From a checkpoint of a small mixture-of-experts model trained on Wikipedia.
Experts: 24 experts in each of 8 layers, 352 GeGLU neurons an expert, 1 pick a token.
Below are experts of layer 5 (counted from 0) of a mixture-of-experts language model. Rows are named gate (a neuron's input weights, with its number), up (a neuron's input weights, with its number), down (a neuron's output weights, with its number) and show model dimensions 0-159. Each number is 500 + 40 x the weight over its row's rms, rounded and kept within 0 to 999. Numbers have three digits each.
Before each expert's rows: a language model's description of what the expert responds to; "comes after" lists some tokens at least twice as common just before its tokens as in all text. This comes from a sample of Wikipedia text that the model never trained on. Tokens count by the router's weight.

# expert 4
What it handles: Table cell separators
comes after: " |\n", ")", "0", "3", "4", "5"
gate7:444497481550480434540506449505584467519548463484498508487513458463520589556560499579451537438493453479512527543450438474565489484543436483506455469475468521549524436486469514480581453528513496506472556493496514518504488419459499500425532442445534465462464515469452527481508520416455544569507437475524431501515596482549454553548532555533472445514508475490462442538522485483480537480490446539529455486542504495470529480429477522446509490467567424490538528545480533562497562448501481
up7:521516512525460473487485477498494474554542511519464464514433479505505521560495467530504505524500511485532498478472498506580475518529470464455431517482477486472431560547596525515553440520554392539541568475478500471509404476499491474428512499510483521496443500501464544540553512553537485502559502520510488501494557529612411585486527552506556435446475482503555479529456548441511526469431539534468562502513530513451551533563545599540509515499570482571548549470506490518523470546450498
down7:444538499486470537520520535474449483531526561462488527409487541553459510529533535451502522492485567547466478488462532534496442601572557488515538539540521457569458554495494467490461505562474436498507500457433465471412485490525531527513592551505539575517411473457424526468554548438501461543509500500458492541442480498471481525525507605496530459453488459440507416501498488528473478529476588534509562514487535479442474500523477509562508503591474518486538519492459512512504525473539552
gate8:422464565489501489456466492535517565492503446490491435512488426504470459483463451418493531449481474441492515430483464458452517542546556503518482489399449511481469394484453476487468571529541453545478554524415534485469434508523475455538554468485542514517470551519516516624459474475535534473549423433483522489473503462484444579499485510501447443513497517561438503493415527528459494513454478525456560520473474480520505484470524528510545568501445484536524466520480556516479500515511555
up8:439447510569509533451515492525533540483536509548480451515472451523500504473530470428447535521512500493429501497450482469536440503557460408526460497445497524512445495497476443498572592518519502431499574514503519549599467512526588489540454465584467554507506466498507510585473500527509475513480486452441511472508563493454453542536490510510472457555501556493461530500475579459528494469450465544488495596523449541485476463498458512560528510474433467500509540476393506470442564460481531
down8:492567525503522511579556568455484531477472498525487548422466527507507530499524513459502445512493438608510527463555474504479473505502434453488535496542508415598468502563518477518508512503554518501411474566530422494520491490543491542550458531522513481463485469514483519510499497540467491507500472477457494607579484409524501499453517533503483561550507484508509410470542468526508452506543518488555605481527586534521478526539461476459546452487490504559465538482520564410483522483518431
gate9:474462457436507513576524461511538509480560516529505503469525530528573476543475469507493493500502504431480450510471607525447493468527474506504486541543519507491494448498465593520442469544538439524493497455519479467467482528481430442481517519538380540472488457404544468455483488467496527462531480506436398486515490495511509484426443514535503490487475501439437424510486509510446499501535547551438492545533427517499545536541536417487528491516508439477443475505511446463621544466557501
up9:486478517430420462483486483510516540456506435469549444491515553572559453493514527477542569545540487445497480439436527489480480472455436440491518448516556541505521481482548468473510457431518532434481555534604579439496469452546526503507471499502470507523541509492417462494444443504542479570561457510520514598509514465449518457574516470468501468495468509474396474559456480482477529509521482480491448496522477491450485605523507498500466533544476543437513481503512502471454470540421521
down9:504537520497505464509525523458464527501470479441548522452541473499548470543489467512505489541519531450477488493485610487533428450429508552440548544530504553584455520478536476502488496525479458479470582558556567517464509419534543469551451461521389462546463524502481569506495466495569498536528498459467492537470471480487476465500496501520510448427481482479506436495428428519461499520524530513446520461506523503526485583448601552468482513539469507492569545492498565445589486532515573
gate10:464461534457432495484500498525510492465467573487477501500491470497533514485556515460447517531464468452458501496492494451593475447600476510476420483510572573501559571556482503528530475587493513528550449526491490528486557504468535442520451504449519456443530558501485517470558482497470551504523417466477586482478460543468488533542498455508487513478543542539483566510486449601525509520502539443542482479545496562496464500545584514463438436530495570467542545467480451461560428525492544
up10:478477417467470507503521483538569540478494478484486511393437465450483549486539504423470537494505500445498473506484535478497422530546415414458477456555476570520530455507509470503466481501537479499566515526473514478474534538494448449555442477473470381505518498549451499461513472482536555502533444423476522486510542531492465553481485463528485573494491462492517564481520540585480520567493497493533487503531518536419473472534541465451468470472454624466496506510514447492544456486435572
down10:520513502520503465495535473518514527571536561525478509489567478452485542507431507445534470427465558612484478562469471529590477454498561456513585446509520561541413483549522514457516531455478519474471511522552475576551476504518562476472526406508434508513496466538555490454472490479577619488505440476458549529521551512490497491439480536488477417515507484512503493534517493541512538510528536463474519525500583463422537505542485516544445439486503455494561521467489499451517458515473464
gate11:576519506525556471491458545460493496499511456447445545493471442482616569513517522575467529508477498446490547554539529521548528513495481469505474507459479511555515514532549475474517404556499491594511472438592446515536489464478540454481474411558477504464573520477537434482553458535600535432526437514518523526514514457505518553545445464507533456507445487468454506538442509568554474509477568472561493458500497491557474481497548523498461511447467542491464473520466481527439528500491459
up11:490508522486458489421507456489479485571491521488602543607533587524495478480468417486489490462498467546518458485516498499469530489497553520468539538451521494435512446461559468485479487493474510507520490481452513526452521524489513492483503570387524467506501516439482494561560599496425477554560522495502473503520505512519494429473574474506486428413549479405542466482483492430525517505497565518448506507570529506470464586528513467486537445477527522562467487544478503388496509531512490
down11:543475481529520474482463481494526578498519493478572492477535521507577499537496474546564482490521491453462479502534538520434450493469513521472416523559472506541543516514486448490517566465522478432497473507476522472545569574521532522558491582514490541501553522537491471557506448512464451521551504558486467502422480527511458530458550501557518381466498538443482416482394571462505453542500575502498458524503425542490478511463544517479467539577532475604477461490437515520547459530492498
gate12:465570502516515481413504476481567578526491535530523490528476536538479469536488564455492523554397503455514492404470470515554475460520524444524479439559495486461522535474493499461502410486490508467532488497512493461564565434532506553413536478488565449542532474512465435430482413537578540558483433474510527550547515487495519396530534524521550571516469490488498523516506459473438454525460500520470519507520522496472466560585473489577510468486556469569480510499504478513505533506538529
up12:430516524554469499486469458536480554507451539495504423518487489579497483522497522536526474496467501477493452423462569477534459481503525394529543538499485500440530517483533492427505513495439528473523452499538568407561517428484534486460558483444526467568579443486476446514451487522523564535527526428491441570487549401458530471498528454513491533494547465484536498488488462513474505519451479438527442515526444499467505587509489468527464564462475512600538464488492524551438525456497517
down12:462443411468515517472466472551557488520534472487508471486507523502492434477536499551529425520512513458539480556464557488585474438526525427455469541443511431524419417555513503484429497468508540507549487517497458455463501573547504469506447454518399544472454477480520475488517448490443519447496518559494420591458512513489492437489538503515477526498469493595486550495512501481549403543526551465542510506492436542489479507516522515418509478493460525509509520463536533424515486548534564
gate13:489466537614547518518462516492536479450395450593468532529523529486516531466484535460515490458482485504543453499520518472532407573471531478543572450542483470576481493483412484485489549475520547497503482470522481497531492526525496517468485487466548467505491578523573447567452578444483400453480490524486516449486473502480417500488440436524459534546483437580514503489503498542454508536497435438508549501448492571483507504504532529508550530501516483537553499478503459438493559490574534
up13:486526541455531482555499566487495521478426453497479555480541419449506514478519530508483550521490489554467496561480560540568521429523581572515451494503532461445504484475553475472470444541523481466486484494422497541551514432527531495520496481467475610520494545461493450550464475522625514525560484498548530514505443438511484587471457503507488491460459442531523519483419508512551549477522573464491518532479505547589468445528515558473434506466501513492489418502539515548539525527516558
down13:487454486517453438479458482472466491383522529568604524526423515499465496460485517505528575434508500532511482540490447458526461465522546552531591475476509514486507580521478465445488538480473524484484553474423483510439506542566578530439515488553438467509511526481532483496483477451508502507473572544497464513556504447509468482543436491479523501546449443515588450507470468506454491517502489395528542533453539510497450431492533450565496538503514437476465416484467477464507541482557510
gate14:485442484477534515488539477464487508447511559563472572552575536536487475506522502518527481480502476458459483453516500450515438542516535529507419474503468478533470511492471480581530469517445460488517514520479499505545578490473542469534610464489441411517536468492513483525526512485561554480511534509433428520534412475467497528466510563518587474502494478463516521484524441514488465503491484536497538425456497483509444459524476563486551460536605611424476526471476573518465578545460454
up14:482484496585536466580500467558514568396500483515420475542497535519474533518539529497549536460608559499487447519486508503456464551562452507539447442510470561506509525551506446466457554531555569513436460562446522537435502542516535484516494544535486543479469590477498506463454476507451479477492560508489462523498470485560590491514470510470527530503466484521476469528465544550504562546551468438477522498493550614497511559449469527513481547489470493562487460499436512509450477497466528
down14:519472513541467468615468526465416558537438533455458492547499463526478480615578516444591574499543478460471489504486515482435462556527518492496466526462462488469483479507516479477450534493485562546550496469431510520409472420553521468486532478387493456528526560404474480504481577524492504495519450492482474487522566474455514514546562557503506537497530526548488503494469458487483514464541434492481487468493552434473528518470487545467468458563484502540487493487411511488531524485471483
gate15:550484483541562493551495429441593516480495489549530462479490515461513479513460488524503486476522488548571468421431510535492501487457425523524465501476520466542501413481516555525493508553523526415489523464501471450473434544549575526488442455486515460522445524525479486557521492508545476498533496514449461536490454492411514526464552541483539456521468480497478483547480460537500462541465511491498530615544505472491445523623452590481528441563558561507514487580490484572508480468468474
up15:558492549469426497512524485538495477480500510553506518544430529489551554429501453562560539534541512502536532532533448509403411526511528542487490485449509450557509520541507456456576438446480480499520510522507513522495579465500449523532523517462434537507449520524554555474443491533474538525434510419514568522510563526561532446559509511487484500550472481452472531487513521514420481466460529438516437516508523544509514493443561495492439449480527525439511444556447499516400532574518531
down15:479536513545438429504481500549480490466538559514478431498509519543507573518481502520578571569608482410497462448534511555456444513526521576533474496461434482516492515497503554462541437443498484459490508414487444544442523564451476526462573476491498470441459419524535515464518491499477559505526475437543538480474513541469440504509490481504513477421556548551440458481531496549430483494547487498547464525508483486543483538476493539511464478470491445484531482506596491524474454538420517

# expert 18
What it handles: Determiners and possessives
comes after: " of", " in", ".", " to", " for", " on"
gate2:492518456454500543495424502432519515542476505457426554547505568511506577476435467573537486411514495469533472589473485512495496551565457496552492416518517474556495478434502539529486579476514571498486569528493494518448442524483538477461536532513538462520517480452467505442487541543478462528503437572447487444479443567457490582570453445499507458515558497463442498516467491532495431529478536525492533486508479525593547502533479437495487496519494527508549506529524456472525505524396502
up2:552504508469481451519512483506526506419532474518523495522478454513501547500553525536588502517482537491511540479486562507484435508465552511586434506516478471502480533544493455420535521520507490586540480437566482520510518465494524511504450495455431511527455573409563442614468443489490597516444461473466557454473550476542559468437541535509507538534483563621516489536530489485462524487480487491442574487451446517475497558488510449514476491551507556490510498535526474542492573492534492
down2:436475535479532485536409567522574525427551488508533568493502499465469528513490522443508548477467513474495615595488528524511521479458510407466457451463483512502500473471519485517418504439564527488547483482478516505479509555446471488514479531480419502526475474498448489479471572483555396448489445462535490481464436595484525527484533498554520491461499507489521443504496510521496509506467511484519578524459496463474433539472507470523539615517524470483516453492517513387546548560511498
gate3:506477531457587510550541481564457509566521536514573473477514421525434524528523539566447489470508523474491411501463520468463508569581421495578538453490520460514543513423500583492532512507540496495444477518527512547458450485570459519472514528567545578400525527516487477515483551488493474458527487574512495499525520497544466531435515491413544492541598480517532526556436503479533501513466480499561447510513507536533520469467442507498465490439509476485547496497476502406479474529546517
up3:504517513483537553541533571561500418476489467510464517472516448531486518557594495518511475546461508435554528479450517509468468564458459520528583584536487445407485488412451573502446483486522529525510467464438517522564567505523539529504544554505441486469503527524497511470549453509499517497449573524482420517404389500518513460543551517487471503478528559439508510498542493566488448518482512547474530558496571508514545507446449489510528523477486448502563467477499483486486455441482527
down3:495451484488505445501477532481484505464548487462533506552497546464514529530493467479514515556389461491520542545511509568517466462422583465503397484496421493487496528475424540526439531460492510469534423519516465530499505440483522521538457464455443560525507516488466475439482484483464541557416628576497510487500540505428524446506530453562485492472443560482474457485430517500462518504514488511469563495500582555493511501479562429529477494501570514498496467457504535469509456408522477
gate4:485476469507511468529509506527464520539527498589478502504523414489407503599481500509518472547544618468527563431485452498457501469470448502555509466445489536541454511566481487512525447527479478504438545504478479498537448578457527505576591455506457509427483545533522539504506476568527521442460490548575547577545494516484472513519563516479538512497508487567459509478538474465499479491512439513552604527558485457520476523478455428479496474435532482487486498554493574438484495484471495
up4:424454508463498499533519446482496536547536463608478483503488467520433525525440540471558475448538558498571398445471455448515494433509439521483526445456452470460546561563457491544528466520489470492463593528485497497434473507452509461547516494528450539403494519527455537468502414454510549497516491562516428500491484494490475465547472505485474514529469429506428467508476499505467510480563467470433560485541523441499466537443442469485558502481530522472500456522491533523593508527496542
down4:522481503472506529472573548570543428481553552496487592514531550547435517480517482563416538514476477491483497438543461511524516475473564481489533488544504501473476558525522467504494532533516512505486479468567442430569452467481419457473489503604508512418460411520512469486477585448458492532461468446497419514530509519549502513513524482448533527577521524512480576446424510520468466455458506495556399505494505543490487510589524486554489505498503445536481516489534510527444546502462513
gate5:512414504535507466515508460551546548495545497488492564443520471545477465505529487499492473490494567529474538456548480471527521412540483481579569445471515465496598555585472456522484473522578439453475524458420552489606497489504491489553511475524551520457554468540513510529481463485528522489472475411568499468471509530498449369497486512499543488487510501409544462535482516505496480501441471536535517512534464466544492477490463505483450503500463551560467526495395504536524470445438509
up5:518495469455512501500432537556557432530530503463507492510492526530586517514582468532490483561438528514516460465490512500507533543550516464576510428479479481489500474491464539580522568402454500486475549495526498533567553466532521483504509517501535455530481516462523551534507454487471397462507549473439514430511449470644566518527514471552564504529435477472561521477462462524511493499473468522502482500564455444551463516454453443548481569455450527519518450429468456511497482459488502
down5:452489488474540556538484532545489521457502504506484487479523549479567518490457368494453469532531542540506478482442397570435615538451566446520516427425543487489510503511437551502469487549471508468556559560487514500532449430460499507497524491482526526488522408500490570482533463493469479506450501516474514450559396493595459487482540500508538475513445476490553484463474453550555485474461529485488580455523525513520515496500470496504450515527476579521436489507519509506494531514524434
gate6:489477568511489543448469547404533498467610561479492434478497446532512467565478484515515526538520505563549443483501515511464482498444543534523594441448501455521492397425560471457455502547522499453523523536512510488476441471443513520521533483468457518463509533538575467410426481408505483480473456457488434548455526498551539479467517503578504523493482500503514441483537488463567439441431504522501501498553502537403549484517493485524502504520461525470515497519469561506523534543478520
up6:466449528495485524449570517418469517472568544475429528435484561512525433508472544510545499568507506478518539504501524536544522473553526458533510479480507486552366509478531496506502462584517448472452545481504516525507579537513476494477517487521487456414513466539534450506481537448451518480534505442495539642548506519463461505511588469469458493491526496474500488458513450542517525541457432512505479465504490547463513494459454492480479527503501537564560568528502597456497557495568566
down6:491477456500565507506442469541490506522463461521557510551493504437441484458535490487481487486545522480511560488522526495489457548456455500456450416556525568459453525502497536523474540491511512530548483533494470484530446525477469431497528470478491493453529518483438538503484491541518523558452515557487489433501527531455518601476481580442478506513505531493530481404416457561500532468553544485531526499486573483620483461561514520555523508471539413578486471449497381447434488484541480
gate7:512487493535512467464520512460483488525507542533469457508461438529426562477567528448511485437531443477448536459508481481543530481505446425464498476423498541476489508405540488418487489563499481491527530495465463490421473477476520524530521481471481499513436519490463533513493473480549538536568506410517557543554515398419476532465448531488460568475455412519508421564532424544484510514479487518468539462478500489511540496444478512483475410502458466536509507443524552400510488542569508
up7:479568523440512539497435512506451442440492470405475487476537582501561451515480481429488501554461565558489503531435511498518539425502501523473471482509511570575503517573451520516540527498492435532486499519497547551531543557437501489421505545530492502426549486438542498543496436422473527497475506482551427525489494555568491442528479485550475433519490556499434526484519523499486512501539461486472416526523478618456521553545533513514457517477501478505495511514433478527482488426485451
down7:572508492497543490515509591564462478467485601486438518485556416528474544529441499502586565522539464487561502562479469484455502540503474472515506434577493488469575484462516463452550504498477538488493513479489465504476465446524477571445515507503495498502501534455522564478430519500523515457521588482507526483576495441495462501410449518489475527444455467457479550547485444589447563475467503548534516492505492504501454504473484451455548549512510556506531491511544394454522437546499548
gate8:495476513494475518549506539567448516521581505550552551515543545590478515528494485504554510455595449498501520432526545541515508517467528487572474515441508471494499500478489497413491479502487508531474491532470467549538515525468542546476502485487483574510573557518446457489414449476523613532553491441444456581508421488521494511399473539498472492501503407526528505504454495518467504472498497526589542493502493509523540528563523476491563550464429489476546501429519473533580483522527558
up8:544481552525504568536526463581503501569485507459485544452532587523527524472453486484506481427496500487559498550499515464452551526507463524551502462460559526531504488449538588469500549526528588505494497509454483492495451467503500537582526546514471499481483503560542516476402486573504491512472446577493592499559591495496473386453517531536472468537466500494431454563483523553486495518438509448454481456454519524504534528459491491438519473488478501513587566528539513506455470443521458
down8:528475496535473461441471487476543488485520451535470426513600483506555500494463494533519517528481493499411480561492420499565477511502469513475453605551504478549488433554499453500622488482475491553501437583453497539526478452454520467434584523502486469480528488459535503445494543486567458498480492453539513516475551488521484521513537494498496450528482471531482510498575506575528487494468492538416548460530519453516546438512559503541487503503539382487544465529489519421505563524543451
gate9:497532519489501495537575488469503602541476501487509562511430465485542459511527439511551461472473508562514504465533558516481562524492555504452423468493526561488505533475636484463526533517507585452493539497554499554492544527487511530459483520473453514538504464496488463499501539444427551511484503507500546602421546546567531534510604500427514484541587497519530511493471501525485551529464556486511560524510497454485479478558527417470472442555473504538507575484483497511522460505424478
up9:448511451489529502437483481460504514527516577570486527526487523483486507478549467500538554501543458548525459478444474552462495443542496518539506483573472516559460490461533518454460520455581515533436439513447493503513513480503575487525572495463490429474482505413476537461485483540457537569430495465498533484578532480483503469448429485606478529501559499503469528474502528508472423553468546493440523472537476394585546541478476463528494504519462558483575534480458445455526531543555538
down9:516493494495486459443471498520472404527468526498487467470540541537482576537534455502469527510543478507488441524466404466487469444468470503494514505536481432518530525491515454495477526442514457513471539515462571465447509470509451505457552501551498492485568544487492509538463506538541466604473528440487482507526536517525567483437353439564434454420420473503482493547524423487512477532489523475543566480465496490507525541543532537545502600494541460426527473490467496572482443480526483
gate10:520497470470479487529498575543468573448470488544520534484474495487509492419587504448527509514514465537454452509547562601560476471521519491485493579441523471512452539512511492539535524530503536509494407470494537496542437524500547586475492483485477561478480575488530561505412468510473473590557468432541525489517549494526534470542480495467500529501447540466548456540487537491455515459479417509470498513509476480514510550448538509459465520486498481513498608509475496393430552516588463
up10:479443378467533589495523531520497524463503541558522544513506505490529581496509463491500423479527563564490515480527513528443456567457451457508522566465538529437560515477436501600473504525507502540437439487489556536470483483555547544492475485481454510500493531552519519529532522469461520484523482427463481513443497443429536466439488496477503512466470531471428429528451458473430441535529490477461511457493488530468440511519535490482394469572535531523404540513497482479440493500512474
down10:518532494451493444484514443449512394548535565487534466479502468533460470554465549546472456494455447527501507518530481467518562539511462520545479414525501498506467502601426523497449516523527476553513496550564444529510518534486503433466492517535456582496465527547443530516455495517510464522510495467533462465524449419421537491493540470458531476489553436535489531440479486511455468495450508505529462496524492474438492510547466486481533535424443494516534405440531400424567546516455541

# expert 10
What it handles: Conjunctions and clause verbs
comes after: ",", ".", " it", " It", " he", " which"
gate2:464486536468493506434466528487498501467543452496480539518504489568525509487491522501504453473437448483572469545437480479482496489423543475542479551444482466479466539523474470529556522490435450516477546522470579521448526522523513492534451556549561482505500483500479465449572559548514534505490538493462628520447486524554527468487505517458513446521590455458505555536523494463536434476462521484501482427439554440445396496527453572515504500503471494534479550395430470473447535543520467
up2:526485428542481492434470537460522483547504478441483486512557505539558470519496519498492464543452503548530552558552459591505492530507518512461501433471519495457550420534561517501424536470541497487471435470496447526447603484507471551494528576517474479582547478479549478470556490508565471546516496476564417540540533443489519500498414453491485498457517527502497453530557541511515487539538529504565519502535541535601483563515533451536543487487473496436475504482490411490526587447473525
down2:528477515506575528519524502543465508522533519517444535532437492510488508451514597501506550498481530482440491485433529529563478426488481501509452462462481532503462545488478474505493526532514567499483543496437490465543578488488482494569513481459524456535455586494537448547532464404498553426504453488531535536474513532400500522544570556514464533547522475447439588489531556524541509523520517456486508483532501493463487471421499487476550507526513455537450504533489500663470578534530486
gate3:459442571528479468498396433530500561545487499517482476458455568444516503507511492444519536536451492537492522477439499482494486443521485559529463509407521557519450565488485540477500535560492553524535510556548498515496544561482499533494442470429367521526548489528513472449523551493541491495564442526447513494436485463502517515446508471487480504512486486490472490497469452442447539571520558542526489487493470516497476431520577429547564476401545584544519519517507465524512472549538494
up3:528483500565491462473462582511482549501514550562405557533576483494469511462528450474498536588519529452530474464532465521498510524488552498522517443538471458513570473542516453401530544499499527489510408474446563539535413529458496466490584505535564511543557562514468495520522474532571542477494543512492549461506522508476510486524502523449478549496516542458506496498533422400440479477524471503467440516416535502487558474467512573515537492464586487470515548457453488505526509429503510
down3:434484625455480502543481435449503421503443497489553484466545519518530477468463473538547490461565463550537539525446518485497510502458465584531512492515556513489529542480484473529523588482458499486490570516490486504444495452535461544569465538522474530454517496531492492509474511531531492481508471483479512479524542476519538493412516476518487496546440510496577468478520440582519550440501524515535550408523519537564384516415558474499478431514510523454557463446485529566481543551538550
gate4:560518472554520486535474469498496516487547508496559599511482470473467554509525413460465520543472492454471507417472433504538515480490549547509555522524476445476469491467501540488413468515516527514502406498526509572525510478499560476551456494575486489493484478478433439410484568511561485465426541502444418521492474486511463459550419450536520477484523460571449504515450439524417464536597472507521472495558461514495502491489511451524463474585484492531529569490457473454453508512514475
up4:557534529431479552439509542532510467490508459567529493493467538485467522610511452502461467494553494535404559477478499570489513540492483529455554371476585418534536494457472516511525486545547458479463507410486508496566493521517451474483468477467483485534503452486534459486481453504487599447431503461541486532495479486467470464562442544503489537493494445472463512482505506504451581527485459492537500528533476537496480513507551502485526584533546527577494585434464488448502521507506434
down4:583511558450475505503495500543457502553571541572499465465579499521549562517494470532480491482470451486471487498462520444507429452488499532542579508564537468451520424497542492483476516522513508499533532499551409546550486483478473483514538533499489490545482501494522529490460502534533446482432520521503510464431481474455487558580513542483531428498565481462455514483453533442465515536528535491513451432491487420486512448532543470431506491501580493527471582464388546395476449496472446
gate5:493513435466484501515426477462522526525481443420596500541464463543522510577502551501499515471443488485541545490546446540618503517510529496514529514555469471511526530440544525494532423466480548535496493501470501502486522490532510495554500515501454423407623492471552477490393508482517538483493547478511517497443489501488520490516518455561508502447471472460501542524506506438485474471516484489482445474501452548490438464508574435422490546446532519496544540425487414458438511508425464
up5:467547504470451606480464506483454545527550517484426483511504467480482496562495481497518470564474502509516506484501491579480477499502511452450519560571576438563455487492501452483535476474513526553459546492471467557448522515521521583470442499587483412429572482532506564513470548536501484439531519513414536487512547509480568468458493442499516491542523439535488530474470525434503523527512538522539490421461521508479473483495447462425477521583510495458480458519512420515543511433597481
down5:498427478523494520438449424488557420481497512472477496449404518483565463537523557469420536517480483498472548541468520496474490504520465554470485548581463514494537593500493498466502454543549546432426481550466544437519569516494519425515459422435492483565459469538493470510541492480501495439517531484492500593425565511539485453463510535517552496516468542533508502510538524521533510485495480546536502430396563518521461473494585512459507534433540446530521548481468469494486492512503505
gate6:532487519462542464589419489534518572532504548506472500450494462521490434518484524477461465510604481438514473487519480499532536475472514506519563506528470522487475402462480553432538520462519539462507513530548468494440525512443495500481536499538432540466483408495543508474553466470405538462507455511555484444555556477518461541501430506532463464531491536533455577522474527475504554506432495388533497486562434533425543499499474428559479521429540499471490492536457474453520506508532537
up6:506520462540571503512515455512459561507536474456460493532554532455469556482505533521520499475523522497568508482441501444507533570533522499506576462439502484531568541481524531510504458575458508534564479506519538479406555444572481484581454553462375469511501501487508432485550469504564468415484433501460480483482526574531488488501517518536503491513521467493459524516411482501498414480556433481499545406472531526460488497481515410511514438512448466489536434534536500495509539531453469
down6:451511490560470518519435473519493515399519557418528583519494466529487470515461519554545434543479481456500492474521541535461503532463560470549470550479541465517449459491478501470493492546596426563514522489518458456510510540421543528543524518563406447493519505485541525499454488457447492428467537554433486469493519482515487469423516500529507519526514534504554396489525528474502566452531404523542524523511476474477479543490484429464454556448534526582515456511483450525478533457466474
gate7:521528537473502494507534478517504486444555526503495473477562515562582465494483512528505502527516431466490500556459511433483591473528477527491461522488501488413479542465484440525538523614501484563428473500534462530481487454495549569556446495464455516465514489405525422486463459565457439461466466542506468568450561611542401485532515443482454508506492504490484451442487525522484462476491513493487555533506425455481525525458531454481492502512468441460490447443473485553515554448464517
up7:517510511518423526497546459539517512382537447485509470568544519540558477472494532475528474419470469553501511548493515478506485458450489548507525472426500503521478513544449546506505513486459554490483451495486500483520505435523488532476491386422514431493449545516521585503481495488435513466472431470518420492525512539493477536479484537484538472538460521482498520530502508507496501481458485492567518621604440475489403507590559564528496484531479500571542510506550521531449433461537479
down7:492432510517479500474551476479553500462488504542516437538552541492481460497427571441448497488512507542522547540466554493479494487475528541448518495449469464481490485529487548558559487546431500552531488519552543572535468487511495493536467432453539500557394518462502438549515487516432485487473422493444465568467584564520494502489517501476574466454413530505537569437507468469480547495438465539468447487496488541444507537601528490456404470480500509520518495481439486573474504459513465
gate8:581507568432484555514491464509516444519382542487524509489439530482461519529541572524481493494457513484464501444460518490464477415495465462634530415458533548564545483520446482481518549494510428488474503524490542520471450445435512441431436567473524453430443532506515515548528479469476438469510479501506514467477533550493515519563437547512501506478498566499562504532457481512504484445548478492512476514534452494463495491515499541489534550479459505446402508511475517452453551508569518
up8:473543484548539449513391529480463566471529483481480550456539526520577432488436460485506551529574485445550514597571545451470462554487524537432505547523544453407505473547495573481463494472537583458523538430474509488585490482544502545514520498495510507520496497465541479481483479510553452516545517549479492428527521552508495465526583472471572432504491438481565484494529549510573521483489457539518441502500525500511502535562567500549479480473571492516570473521508503530485468493504474
down8:450478534459519469524501488488441550491499455585510498544550508529477522477443523426431511466425586429465468555483480519531475467436461520502523588492574458511491506460487492504455402430491554542481538490468497573526548510460523488562536504567515542537490509457535436479572412492498515524486525523455451394495471559554479525554537545477460481430509493505537469486485489486529460516456506505558444479516466503553528509571516461530490492468486562521542558489462528586496531480526478
gate9:518550482533458534444500519548416553486488447558494493473512474512541494499520575459550499458448527477502440520447491437573455498479443441466507509462540528474536539528492538445544548519525500533479518479493431469504531496455459488449417498423518458492449482513524421558492435520472618482436462518550512495525469515493574490419451517470554528526529530528508436542492612534496484498458454517492427505509477551465507506425554496485481448523529462497541503490506472410509548539557504
up9:541435498472507488550501439447532490546465576467484525481505473558517496453529446563499496452524480448490533446510470526484477491379621497510556514516419480488454438449580435481496518430484540580569485513539527520456539534553513493477495466570492588468475514529570527430471546495506506486517566505485489480447492437499486533471490507483484478490466490511474547530524471544470539472485519530453524470438529472494473480544466493489485485537480522474438562503559507625413488513514486
down9:517418487431454544575486458439435487428449500528458542503488434526498457511521549447519517496574523458495483451475542574504427502506522467509537535509449524549422558499477500478467544565486539526530509470493462533517548464536574499480472485520552497460408446572540457471477467511495495457533518557490486439499532573533529560426481555414428472492493526437489499542434581527525463538467521536417478511472533460490489508519531460459479582478501457466477509522537517507467524489476501
gate10:476465504520461516489531498505474531517458519457531526444516518566506509589466489506454474550473560475533539469513446520453567501571475490544472528468494480415563589494518451509535503478541561445477549459450494498512465499594532531556427509514429453628407519544533523479483570576534476515518513476402530487499545508531451421494459521494463486535512556466535471529479489516517434512485479444506486465443449521532505506460486556488596510456479489510456544501507522468518468501457457
up10:487499493533544540406408497478544488528521480487555502527534468457509493529574505486504489443501424517543522496498511551558419490513470519496519527516530485562511486447491500489474439465515441483522484470529579485473510432418556521465504472482541564487565514503529459534546488502486598590475467504487528432445434484476537537472566441500508463388534428500499542425518544536560561480518531431465475497537523506508450530537526457463446495507512541560518552480479444485544541449529538
down10:511502514525424539443518475495524549529480543488549508529444517478510552495546588512468451534488539456505541466533568503522478477457475439519512555446528368472530550458492529512561495568552415460495445488506453479482562498583493453517507449510423472523472514440470475537482445465526476516455490554506501449455535512474467498482523479515504502529507510535505591469400481516523553523528487508471507397516500495554531569524489519493515421488488528508464556530470510404417510439535480